config = dict(
    n_layer=14,
    d_model=224,
    n_experts=64,
    experts_per_token=4,
    d_expert=80,
    d_shared_expert=0,
    activation='geglu',
    moe_layers=[0, 1, 2, 3, 4, 5, 6, 7, 8, 9, 10, 11, 12, 13],
    router_score='softmax',
    normalize_top_k=True,
    routed_scale=2.5,
    balance_loss=0.00345,
    balance_bias=False,
    router_z_loss=0.001,
    init_std_router=0.0199,
    lr_router=0.00128,
    vocab_size=3453,
    norm='layernorm',
    norm_eps=1e-06,
    tie_embeddings=True,
    optimizer='muon_hyperball',
    lr=0.00678,
    beta1=0.95,
    grad_clip=1.0,
    batch_tokens=65536,
    seq_len=256,
    train_tokens=655000000,
    steps=9995,
    dataset='wikipedia_en',
)
Below are experts of layer 6 (counted from 0) of a mixture-of-experts language model. Rows are named router (the router's row for the expert), gate (a neuron's input weights, with its number), up (a neuron's input weights, with its number) and show model dimensions 0-223. Each number is 128 + 24 x the weight over its row's rms, rounded and kept within 0 to 255. Numbers have three digits each.
After each expert's rows: "mostly gets" lists some tokens that are sent to it at least half of the time. This comes from a sample of Wikipedia text that the model never trained on.

# expert 22
router:111095114117150136123123127162152159139113114153120136133108116151117173098127155112142096143081133122141079142117104149127145156126140117113120131121146085179103104142141125150095114098102125134108167173175147100143104184081154117102116129131090106170081121123122144147155114105116101135118137117147115137168148096106132142125153129144102171123144128117112145115087123113111140105106150144111133145144214119094116132146122092149071134081118135134107118136120097112121116095145128156136146142117156161173134153095102155138112161152133134133125180106101121157146174109119123114158093113135144141157086137128086077177142088128106100153090145136127122116107111142132145145079
gate0:146125126152122117116166120115162145128087088155138125148127103165146116124133108127150101131153065190130129082123106140168185152111159130128126125111174119145140125141135148136147167112156114154143116093131109119160086127126153118091107094124135129105131160136124140152063090066136101114116147139127113155099079136127121157095135092115167132150117115140140136120140133156093162159135136157150123081138096114153126133126134130097147152117122121130120150147119127120177107138130123162134115129099100134191128121099118157139140131118117077142111141079132109084089117126163129125108119097132155144133130135123105140193140087131150121068120152168146120093095117173146125108148
up0:103121127152116132097130149060138144125103076127113145122141103105135136088154149124136114189140128178150125122097135155129155155138107157148157146131170120165150176141133166120139100114130103135161122141115144153109102124142119085087150128121127095157158158088126159164116092088129094123106142094127137142119121129113094171096160108146148145083161100141115116157108128104131121101149138138124148141160116104108129109154145168141086142104134101089129140128165092147166162103081162150156144071122119109129166126106170111148118146133138112148092113102122097150167158152112146119116126113115174120145155150116107133119103115119116115099195115130122117103116095114136096131098
gate1:097112090175093168115156074177111117109125113156129136122127161149061144098162111137141137094117113101154157133078129116138142079138096102133127149156178072128110098129152187178097143138144160147127156110166112144133093130136159115132158108150134164121163092136107113162189132104161127103130096071142070092100135115124170131119136102142120148117133113084084133142140098121128131131130105126163133108154144130155159109111111092142138135132128110130119155147139146119135125143151150097141107143132130150152145115178117111110118140139147081114101147130112131108141118107123149123125128127125166116112141099115170147145162090130127107120121125174116123131091115115127145146093
up1:169131133113110157115099122101153137134125147147128131176114069148153105161159151119103098124125116168143115136159135100104153108116129116137127126114132167149194146136134124117163145170142120136122134132143124135144109120094126129099101167095077093102108146149119155114089098065159120134129122153157138169144126118110102091148118163123139122086133142185153079088125147130135127113117125145065138153144155122110085113168146126104200128115123113138165085115125122159130127138116093140114127090149109141108111144090141128154142148092139163135082122155142168155107126135131093112104121124099112108169100112152107094137183170123121151135108131122129137143147114097143129112105
gate2:196155140172077127139156125116108105145121127113137101140146140153111155127111097124145134128094138113144105108181146070119114168107145090122135151136100136158128095108148133118122103095109147066134116105125134142157123128124129125175103145156129130134153128123106167133166115112066138131140133144109103142067149091125180114123149127118117149142094120106085083135137105105118152152083127156104155112100107135160152134110146130135102154101131143161126179133145078117130119148178142117125100116123110102187108119121078130134108129120104115160149161130110141070130102111167131131115126139180188111152128096105085146143099126148116137151110137119119147132144124134142133148137
up2:137077094099123110115128117120131140150106107148084089160141142138116150128095109097119137120097164065098111121148117106138109150138139101132167089153111151124124131118089183102143130108168137132142124154117134109160180125148135153163075127175103148139123114081124145093130115088115149120128124157158114158143112123108179150171129094100158141116116134088116112162149151129190129150124114138141137135114132103143172153142138096123102123148149140105116118137148108118113135166117154115119158152146125128156151112161138120093149086144126105132109132131148134169112110146154145123188123101129190137144086143117075122106117138151109122142113112141150094136081128121165070100122
gate3:136123103142110147151099095146136132140098137120102130118155109152150109101164155131153180140136145137146153159139125156156126152107134107098198135107148169136091171086103112132116107116099118088118127118169156112153125087119113133124167145074187134168164117121096095126142092142108171114113117119128108139143143144150152144132159143132096143113130102092100137169145155136086118130068099125143123151118185128120130138143115134099102117137114152108135128101102116113116110109159099101098102105092125144129152152103112125154148092152144145143180124106121151116103168156151115103142139084107100101149143113130117093133113140118144091123108144109076082152128141121127176151170
up3:136124133130105124165104114159126113096065164135113091124152141151136135055149165112103130138093128164124119168162128122102112125116113119098109112109164124083155126066103141117133095166140145127131141092142116111147104157110101101137169144123167135155166106145119112140140143122115107121109126120124121132108151098121162120102117137151170137149105141120155132169140143136086150154093105137133104093154168124097127130154202115103130139134110108138079113148140125100119113189115147127127127086098128123125186123102120182146129163129119159168123169103142130144129142127156123145138143134160083125126162095114147125102105139103077107175098125120106143129098110150104138160126
mostly gets: " Wil", " August", "inem", "rist", "yl", "oph"

# expert 43
router:123101099117101118132120112170142118152098075138139135140105082153124158126116121132130107115114130101182102131095109152139121157092169123148119148141153079173116121142152181129100123109140145160124176150137183113149105155115128106108099097134087113171118114109126158140135130105124135154117146132143119112153150092105162140113130113130089144132103124137118141104126129125095129106086131152090162138099141108106110113167113107129107088120120117139120104137132077121104141094164121162159121158091159156149119158089104141117075152134118146150156167104123184157134141133141108081130100125140105132126092147139166086166146102136115080126118137100099168141086153163148132154106
gate0:124138089153124123112154100136101080114155111147066085115153120136108109153134118158098093125125177148173116162131168098094093133112117109151119106131128127076156107112192107168102134120137106115117179168124137101130067145160181137139155162158164107102092154109127158117112182117125103135124136153073094132100119076151131131139113165124104120133116158152124130120168142102131116132122142130101134143126118137156117144163131164147133112134108140177145113133122118078114132131110107164122137155090124109130142156119146118116089127104109158091134133126131159155158128138121142108166125149113118116124158130134097116141145161099092084119130109141148150112114144121135092135079
up0:106152114165137111101158114140128086123167082150084102118132128141151118163130102134096084117126158163195128180145170101080104143112123137134149115108108143093156092110177107160097153114138119100100160155108141128136067116169153116156126155162154119091097144109120147112119179118135116109128123149092082143109107088173142122144120153128102113127113169158094133118146129139141101145112135156096129129135146142158100132151151161140120121127121147166142109138131148085087094134093086133113155137091132123114142149127128108093109133114110151088144140133132163158157124151115153100151139138124113120129165132133100108135161143118100114100115103126123147115116148160119083158078
gate1:074160093141186131134103163097069159157115150123131137156133135147201106099114120167117151117145084127111121171110110142118130110156123088162108122115147136142154149093202165084174124088123129158135124106131123095086143198129098140126148130154103127151094133109133084135122106147130144092123150131120086105114119107139115113115121092099138102134139169097132067096169106121182130168115091122153130126137119123137142143156124154121121129151162127123106118143144062122115116131121142137116136114141115170127121096096164120110137111140139117122113120135121127131098093091160139144161119128094128136141140137133165163125134146134136117113140123136115132113147100172134141098135
up1:180136170093094133099146120131134056083141107102113171111116112090074124159121128078112087149101140131133113102138111130149143149104140145129139129124104140082145149156072125141086159147169119107189138133086126182154112099113138114121121119114136148111145091159130162129143119116106099153140130138142152108103140120082136151148126159161165150114145106112119131152062142129065118090119147140124141138118142138106112116138112107141141099124137133136173146096143139125167165133087105114106129149133139101193156175134106163122127137122105119123124171137157119122168142159145130106094168139170129137118142124153115123132102138126143123129134106128147113127115156101100144120117
gate2:079129069194146149177085133142117140112131155108099130146141105122155120110126086120116117107138157108145087081137133162132117115097077091126133136126128091141160156100165149164126158120127116118118163131122152104120147132161118174126164105130087116141151079136125098114195113142078103100144135144081125109143127100138141101129141094122107104156118159144149097124151089113154119143083135126110133098159138112090140121117111148128155123136135106116153166169131069150114118120159112109152119121140154163099131135105152077112138158121149146129141096125136120151127130103115118123131104149107109142186118161149169166110124139150156128140127115138103107108116103161139157154102
up2:171095108167162135132160177118187129099130162144109126110090130153121122160107143090101106145110127155131195114137111145074171111149123111155138147149112141124132122099163073125098154111122128152103106102132126147148188094102136094094130103124118147083148129149171161112110118092122137137129081097131129129142129146092099113147124106125120148176161099102123161120115142132080105119159153110104152133160122178136145130116176131121123127114150139104142133122141158152145091125125160125129110116155117070145143158094157119085102156115108093124102122142120118114135127156131139101134098116129121080132126126123099091170108165124092162141139133133160122119135127105159154138104
gate3:117133119125143145157148131144179083131145127109123171128152121136101174060122099114088130190155136137117099143123156124155139147091106135084085165149123127103107173139128114099130149111110112148139135098089115132121114183111134105125144103146130090067162132145099128161140103107100120172141132116154135125137164147122118133121172111131095110139149138101101120102097092165116121128136112130120098143106100161102120114178140089138126088129150127096126111121080126124159117090158125148127108125130128133176135116124120094128144152155135129143106134155151113127180155150180139132149117154110104127145115154140115118102084167105176156129108113133144150146143153070161102114144
up3:176105130099118124091092100119107135093102145117110096126138152114098098159128156124158122107118143125108162119167156122102133120136152174156135122113115123136153106149133122172133135147130154104092132167184143161147143016159152154101074143086131158158115129138143161091146150112166094137125145140127126107134119144110126162120087165143148168091159092131163138138112169090097138123139152143134139103131149089147125141079120116083129137130118124144155151143151130140101150121086111113131156119150116117102135134119144175133096101132114086121140104117100133136102147117104135131137161149127130152107132123142119132117130104151072127131111170120125139092089106167093131123121
mostly gets: "1", "9", "2", "8", "0", "7"

# expert 17
router:121088100106117130110119132157139111146107118151166093133111070137124140134099143121148095164111131076151066120128112127145156157097162180123135132118121095180107132124129141143109117116144146144127159130155118125154090181123138113102089112147121119171120115116111150140147070103144099160096143112160108159149131107077131142122119116123121134150103120137153120131098140098094147077091180151138145133103158121119101134156120106122115147112143133122118077141139113122131148087156116164154156137110150133138118165097154117101141165115120145191159145108118177160124151150099132093163135132124127075149093103131126091162148102131108118152111137137088106098116171131146145127104
gate0:137113137123097105096154142123137147148094142165090132130092110160121100110186097127150095089112128131137128142127146098151115108090148131108091119095092088112150096137133150165131137073118157133058158169144133146118093093143120124087124108130110096152154170156153134096170151108130147122095139157119149162094157133138134155160125155121124126150116108109128132145125183108149120146120126085155146134120140122117130129110177153113107182115144099096138112125142128128126109094164135104137125151123125113148121167099124115126148140119117053164136122154126104128113148149128144090120099158113128136120088111167118161136221149106139104156103128133140147117149101132144118115128
up0:090134157140134149140113132130129083103120100116111078092163141109118136118081159114125143185168129148113111122151153126128161130145123171159151098130139143117117136102126133142119118176128097086170123127123163124097124167122139137151107116156115110142115074081132127144076121112133106131127162158139124129139109099139141116125144121146135128145163129124140136105132089126112114081130154131100096122136136135109142143137096128125115053110116119175165097150112112154131152157123156134107121156142171135086066088149132116160121076195161179109161139110164108149137075151134123170099134136134110099089154161148153142092114120141122141121149134106142118105107138110122153119137
gate1:137136161136165129143126092124108137151147132139131140127121107148160078152087165164139127125133141101090138149108100126097101128145135152158167126134122103112144150144137157152138121110153132104175117135159124120071125096099110077115126126128148088180131144058111096146112113156146139141090108124129088177092102148136130136155091173137104165147135108127100081144110101156143117106136193116111156139097130152132136142115121114123103133150087140125119136162147156116136114162145135101109169114128128130145107102127092142152109116098170151143130118082126158144158116130079123160135146152096123131118129094145119139130089136115150117159099169198122111090091144116152131136158
up1:133135154174166175121138165160142112128153142146100138124151135103164128147142153113137107122152137099142161101129136114122128115114155082094168159136148126151112101145118146139141117129141108139175123116169112120093116094121101125153094174125117133119138115160125117159127137120118158103145093132108100141162172184146123140136119139133164153138101135093134079152104144145115148154105121106113144179075139159106058145132149133124135140103131122098093137145133085132136118124148119106110123144111119104126106128146131122141127090113095154104154114115113141121101138076140120200138067121112126139071095142184111090085121100128143118114144128096131155063145151101129124129163
gate2:111100120150131092100126132168101165119166106128173150116114151113149148114161137123147119134153130091145156126147129129148117152142146117092120121106125102133126070133152090128118140141144116115136148155187126137150128117101064133127152140107088138124139125134138143129095139168087153129156122131130125140075115133085185110101107101142192119143125130099095106119105142117129122111131126124117152064091147143091156146123071142137102101135136119126137128103083095127133087110123128144118173105112131119145177120133159125174143125122098091112144127072103158101123093178122079111164109128117138143135133158163133123167142121134142115126142128169142087185173138146150135127142
up2:129127139157151074114139159116134098126122120114122151170121188112088079154120175098127127131159115149172155108128097126095127098163124097184148163128109092112154127101118133150145100099114165106136157110160131137105119122152150141146101124098135124128122139118129097151152124135122130127113143106098118134111137114175083140138135149136140171108084099157106100141156156085145148130136144074169166166107149134154181131140154156144114146160120140151145140139162097089094102118149136140117108178139148088141131125121102110053133079151160100112113123144147113111090125118124136085121151140119115107088125149104161119115150126092165094120136125114114142111097119127106132147119
gate3:119160176133128139118134133101154135159165115128145141115096107111150160146134109136134184140090163091113107128150128128135128171098087089130189121099141079124115097144182118124146147169113115094153135135141118158115089170125110147111113109134155140138127125179105154140122136111148102161117105168160140120152136123123141173113106082102151097100110127124130082163106124119170128132100125131142134127154155134119110101158124089123132134168112160106151124128160110067132125175142110159106147083137105112124103136124099126134133106101139116180138130100118095133090104141094128117153160157141109177120089158148123170120132086106105128145100118121130171137132098108126121159164
up3:141136124169127108093143138139165141080108130138064119099136105151127142137134157134168101147137118112157143141100108101131140117171116100111126166130082134136115151138125103096133087115144149173090119119098106121158105127118106090124124122138157152123099157139184097083084118123096099115138145147133134139127144087113153139134113169151146155106143114145138149108149113132116110146149133124143121138110092101149189097111116128144136113161129100139094132092150160132147114125180139107125090149123187130160070124117103110105122149164155135091117135161131115080137139106111156116164137114131163130141135141164148109150064092117101136085150130104099124140157131154127185166123
mostly gets: "ac", "ab", "iz", "az", "ob", " Cal"

# expert 6
router:112102119090125120113126121147110135125126105150141126130115081165122143123111134134139155106139155099145096090116128153156129175126129141150163146117177093156075136124134144125098115121143115166085168164127142116146132164132144089122115106137107130138137123087110179155147103104091108134088183112131134149136125101126141121094121114133115169156150110122132091123101161117120127089098129149116166158122156103112102087155119097143109098115132153124137117142161105159143172135156119136178163149088180125145105165100116118113120158111101142116147160094106171161103144123085118087153127164147103127146101182158134071145169100141114110130095098146120147152111145136133108152118
gate0:144108183147123114128165113121133129118123167069102104130151150134102111126156091159123118120160130138112106109136092117119117142089119093163143143109140118158163132118111147116124073102124103132171149126107144161115145117126136136130109098118128112136084122105147142157155131115141098128104137102126129067160147141122118165139099081151113112126124145144153136132109143126117129123164114127143137153170147114150099083119175154137137165174136109128133133146093110108106185109084144137142103108100197099124106141141069120116123160123098147107099169110150094138118119163161133129128154135083105141118109173193138172103112105127148125150139105151133096086135164131105159098137
up0:137128078108115156145121128128103127118116130129102152159129132164107093098152141115143163144071143141174130125117132121166171162145126145160142114142134093091090125100079160126117198111137143138137115162120087072140094133151182119122129119124139129160119122130118145168152156133097125149125172138178138114135128103092133130121154124079086139146171100131141136115139126160100075115079131093080096142137121141135131125078115147117137173173129142133134118103112102112128102136116150142153128129171133128138102159127122119130101142133126136108150077122114156168101160105104127089098144097139159128159138099099164112115124150125115164130126110148133149145129060108138119149132
gate1:111135142162111144123123125137119132135130106189100136149117107131125187099128152115138128126139142148132143120143129127128120109109133135166178136136147101137065128109139099133169129143177149134121131167128119136136124174102095108073151121178135139137140122134094130142147142075097131128087150104142112150127129121131080107180133171152119115147113101081125076100102116144122132091132114121099115144149100131150166127113124128140077113133103120147093096143119143075148108110138123119122168146089136147107130105096123112137144114111162080188117117114140130166124143110059112146140082138163176136095144139096134116156179096165129140109145121130127130118162109155154166119136
up1:144116104083132125121177142115135126135106149084112127124125191130128091131122085165128148135128140138137138114116136127115126160115148137100086125112120139126136073128122162127091136128111100123142130109157126101127171068151124133170134115052126143138118164128159133091108122147137150132154119147091165119152126131137141175070101145095112159103156119161137152142142154092094156137128111152148143134130137162101116132137119153100163140132172113116097158134094120175102166166117107137134100113126122095159151166118126115140089116124096135068138102125131135107100105175191110097127136106130107148137123093128140141111099148108119115124076148145111161104103156143167099151106
gate2:172129138149159172137098115132123148138132127134138146085082123127166134140171140177113126151125092158051085129107147116148174166107120113115113178135160138103155165106145121131141123076124120119090114148127113117116116142120151124134059141136132114152127144122087123146141125142142165141112125115130109116072137158167152149133125095130097140135085116103165107143124136153168120112072145118119105120114143117108115149126122113164052131110163142086137101111116156102142140152104145139148120194131140090104131112136116121116139132127132150078141135153131108123155123127122108140119161110145107114141166167138086152097124130139133107139099144119080143086140155163099153122113
up2:112149132111124096107150123157141074111105163117134152186120161140130145113137135116138149137137150152167160140126155163136086072177132106111123050145136097137143098120110155080128123158143112146160118121138179126163110130156080113117177127133132165160118099104144126153120143136126116104130111084160142140180118090110122100110132111123165116139138149123129119139109094081109138170130080118116129126113130134148155126137120113113149129154113128133146130094115097124121083117115127117124139089187099137177150137117123168107113103103118078176111128126136135121102118128124131122124105168107134152151074103150166107154141118118143128094125125136088120189120130097162129149150
gate3:182117133106137126040101118143094137119116115127123120142074116175153170153168169171125123103133144114132081129134122122138161126077125099122114097093145107119109098093133088099148143109158100143152141136086118119153098146114146137116098138148168184131091114111114140158147151167126114076172146150110131121094132146084161118129116118127150113143102096139142118136094115135186116127093103139121123089105167161093122130199129147141084110102101140119118108135111137121121150104131159156138137117105116123145124129113116148124107119123146161133130123137125133133139156192120162109107137145130133107138127149096115183124145152155121144123129074163144138137136136129145102149131
up3:105141147148104134161156101135144135131139114133072159118143133128087079124126093126146104143141162206120139089109117150132124161122114180185158125144070123126134130159127148114143132124154176091117101129164143108136140104102111105183100118151119108138151087126089104113164154090117164122137127113091107096104134162128152141143115117148130131137126145138131142101146153105164121145152168110119119137153105114138113139116143128089143156128125145163159098150145115123126141108114152112084137171126130167115106156086113172122156123119139124087115088115102093142146124081161080117128144131099134136138167125143145092104125148123132127090106162129110118103099101159117188104145
mostly gets: " new", " dec", " ass", " res", " prov", " part"

# expert 31
router:121095107138107089131127127124129111135113090160121139165083067120136147115103110129128115091133151122172111107124106135156115145110130126130119159099132109170113119115109147125072103109109115140109132142139121112175106161103115118143108119149127128148141144080081181174164097103126122128123130113106139152171151069124170135138138112141092166169106127137088123115096146089080135122103126188141151114142151121120123142154136124132095104109121107134153103143155100130152162139134120155128121145108157130161110185094121156109105169095106144132178137120133133153113144114106138098146110170152078118155096140186138134150135108169132116132100176127090136115111164132139107149112
gate0:134103168152103108150122068113160152144104185147065170136144139084153119103134144118124138114124120105116133123203148114098130111111125135145151121172167129169116063126151127139105122131136139088116123138127104141121124076114157096129104112132108122147168126107127128128147144153129113134143082131139134092166124117136137108129124124132166116100095065140137156118121100122108129151109111155120146095134165088177109080120127103145107125121150158162149095104109133157141127081081143131140105148118156179099139129142117125174092140150121102148116139113172122119108143130149151096129185141163111158128116096147085109115126128163102144108119157097132119143119117136128162123141
up0:075134133148107152141116112166173142161107142126132126139133099155136115148107114164126156115130124128132139151173145142095164112116103131134124117132172130129155118158153113093143132127137113152079126134145134087143114127084155144130122164141163083154137164143190073135110140148120131125140093121130137157069127085143130160156106138147189104149141113112123133162126102108134113162125135115136106107099212131171116135127124143152121118145123140164127110084112102096113151079114104131119107127125187125152084127108073128136153160155129117129079103126097124116116126182132125127079168130112108129105094132086109107122147151112109103147109141134135141110144161118132098121108
gate1:159164117138146122130148137130098118151099097162119116138121134138142132155162126160117146145115106115127158110087107089173167122161137081134077156142137095154127132145161156156128149139103105112123129172121147087147113110131116114174131133108135177085073189085114112121132104099113163106136116110145120158079099141153134098144119121149120132148101106127121137163125125130122151107146131068088096126115159145154126121158136125121123140173131160105138141130081140120130106119172177144174144130125094097142139124141119097180119117126124128156124078098150135138157144143124139140124061099112094103110100094140137081129162143163121086101147104137137118135126126113125104162152
up1:140114118138137131147118160133129080145130138117131103123089142142103131076124100141163114100084156107092131104131096113120146091135150170165108150148132128098146118097095113169141146159100147080128145125182138163103132127120133148169156149142162125134118131167118122154143128096126156146110134117158132146126174123095098076112121120168103110173127110101104107180108136125158094161129182119154125121148149151114126095110110133137114151139108071132131103106126101123132161145192133120126126113157081079105145144144152127108105097129149141127119118119130155163145150160134162172125125157135142139105165112093093112114105150166069104111109114118177102112118139139141107097139
gate2:166143098136131155115127098146134114109129105151153144117097130161106159114106123104139124100174124058099101123166163097097118107130125128121138127123133064114125182157117107152146111142169153115119123114125149130105081125174126142117093100142147161131100101098155155118116112145131145128117130125141108176144134140109165133082152120132144156122086106128106148089092083123133084169157085148096122136144176116122157086116088151158120129110136151125133142127097105150146182112099165117152104156082115152120157146126138076133126152113118138133139133112102158131085147124143117154141106136089122170119175130125131147115108137144162165099162116098126108176135131116150136126099
up2:097109132128110129123110135110108116127128124120098155137167139090169094151160145137138104165099146160139164113109109149128153115123129108104115103105161155159151126105131155136089127095132119119110143137129124117140114119085126103139169124139147144129149154194077100134138125128122091143147103116080154111135155134075110146161162099138157125144156124099126147091145142132132129097126133060155157135126096118139119164124158100091125131141125106124120152093129140096083049157163144129150133125123160128139080099136142166096144100159108123097157098118141136096187130137116162125159146147161147077127093095167128115128126154128124098126092104148122113132141116122158142093177
gate3:108131141113145087211094118116108123114151078108098202136163147133128131082112186130145174100145115092122182094154154125157129112162098144153125099116164117159094124104130136116135110112146120124145132158093088113143103107174137119151095128129155149147138121092157142127151115160150122107071107105129112114135151122152146142136186119166116139106133148101111108116111146106114088136105098143106087155148087097147148118136112116133117165123130116157113131101128124151134108114154133113112137113094153107148135139115125098122106116114124143169171097138140138153094187091115126107139144134122154146133129152125135136179113103132136126188142118132133108141111105121127120116078
up3:112122121127128134128115138111116094072167129161085091105088147068136098081144181133130106120113122125111117161106076096147129128091115115119139111139139102141157130122097195144129142144146154149146142110123134173160129136146083131140109121086137136173169111151123142145130100107148134110133119116123086118117128096144105118149128096119134116119133151095116135116140135201149137161089075107161125131129104153142164148151178112136123151129116165144076149155084148108112127118191144144139112110128093131167130126103105142139134114096152113151118142126110114147166125173146106152175103164102146124149076116137108145150148100131135133122128137133148135106087099107116153113145
mostly gets: " broad", " des", " fre", " local", " str", " moved"

# expert 35
router:108109128122134162132129109160118151156137126130155118124089086166137151098133110139144103140108123087141106140127130133152154135135147128109145169135142066142098131142111161125124133154109101123083184152166149096127122153118112082135110120124116114158138109127096146155133142097109110151126152128138159159154120107142154133128160118111136161118112099144111100094093121146099151129133152175113136138099181107060085127165110105119088111095104118113144092123143118125156144144139143154179160142105154133154155146114125143125098160141107132137158170108130166185094137104107136106163104147132080110141071146152131090173114096152096112155082127138114115146101155151144118125087
gate0:114137157123151109128067119165146133104078149121136172176097134127129119082134104136128133128121170130137167178141132116097086117133097086099154129118108149117119152143101120166088154124118146167157091166125140175179079110104113120129123131121113114102109095117148098100149165165112101128098136104135141143170126132154141168095119158120154133138145152148141117110127105150169145114117086145083128150122138142120105140159127173100128118117139172112097120168117111088105142107079114099165142121161129126161147140131112115132114158116146109151148155116128121086138153120138117114153140159137114104112136076136161137161131063139136119143127122106161095131116154112094110120169
up0:090134117144104126127149100133115141122159102157191086165173161104107160112141112177146090102143139139151108136134129101147118103094087117128118117119128144100127140144116174139129118137119133093112139157148144080103176156086156075132093134110115172176135173150093167126134084155123103156121140119116106097088117146136096144122120130147138108135114144105125137155115114135172117148156145081154094168157127131112137133154121126150153112120122161134160110125141114168148129096152158114138117093119116153102131128085131099112092128133085126139123131149128097143108133091158148146067103132151144163137101101131129130146076128131144088153132113123109158154180144099125147144093
gate1:158134105135149139105107083134155179154144155143137134121119128152112130108129125139133130128138123098128108137156072107130142129130123142119125103123121129141122105133115147108168152112126159136119125136159063115163106148139126123144067127160137181123146129115097125115110164128123132128122134093097117172129144093128174097115153124158140131136127115112124136122083116172144152108105126155134144178131160138106138154187133117096156121115184070156086166146104138140116147155120117093127113164065143119143102111112116104092123131100126104132076111128119116115071138104138123116100185165092165120106115155138145103153168160135145085112142103110130103175149105156178117113114
up1:099145155131145116153114147142101133146143141126135180059102112112131093132104115120127090128158140105154091153153129162120139130098123117092136127096072154081123104122184144169150097119139101125145121128168105152138111156140160101135120102114109131118134148135148126123143141119168133118134146134120132158113154123111077077135156110170134131137125129132205133079108133092129104119161180139086142138153099139129142138142149152133140146127099148177132122154073121150129158063106104148134138124115166155144083125134129081116086124129118135118150153092111119119133184102120156121088147133096131109141132115115134129096101123144121131124108132126175120165148113158157086126148
gate2:118119111116125113145152114138143127123148155140147168129116104139155111103113115129079152073140151108106178133130088134112151135150120107079147132180117155138140104102133157168155039128156157085141111089117144101174144125134071116127128134109138119160118141118115203131119130151114074143118128133144163150157152144131130072143163124125096125115119081106152131144138173113123146157127127135136112142123144136120115145154174116141102156141109064130108127133160115144133163097098168116129131117132160161124114135164137117102109087116131087099124136134101115130100097084107156123117126176122113176120102142129122114136143122190114133121124129124127150122120084113147156135140
up2:174112131135115096131112190090130090129073128126150150112135133135127124155157099135152148156084098103155103146092168110129081142160139135153152170088130129098106139134097124126121152118106149167077163134113143139134131137144121138117169092122135132097141095101126112112175121103146134110148150125139106110161134162137112124112120131118168164157119148150122107100101108118111136162164154114107125157116166155109183120119115130099129103112151167111112105116087150201123104129168096180137129134147142112124134115111120131148126132138106111127136124125130134175119117118150099130128153131136134151114072096110096124122174101117154124129140119093139086129165082104093060123137
gate3:112132082156126095133110085099130116134129108130132104146171137148111156095168140143137123109124110137125113126165097126134137144108136104111103098126128113133088168119138171128131149157091117154104121131116158160140121148148132138113142082087134121156135119138105164148128105128093160149132109083139163149126154117100143090138172134127126150162097107135141133107130083141129147117110114107136138102147148141114151137125101128098083103133168103084083108111156095155118180183158112122117121151121115105134144135127145137088092138129122147161144134169156152124147153190170120148129078115186136106170101092082132159167136130095091095136150084112126086147115121162133120097108
up3:079139109153143153122118087104138157152150123109153124157172098139082115141167101148140126110083103132107126114141135125109089145139116131107128104150104093129056136113154121161084145146108126124113121062115164117144113169124173141136108135116151110133170134158203153101153102105138107101127138082165128174100146146067141128145131138110139167158131141116142149131153138151089109134135111130150151113137133101127127135133123111098104101142129104137056118127131099152153133121172137124116118120077128143144125088160110121117110137123142143149130148129121110128139148155121103136138095123177141144187102114142155169127092125119127149127173155123138107102131097118111116131181
mostly gets: " G", "if", " g", " acc", " j", "amb"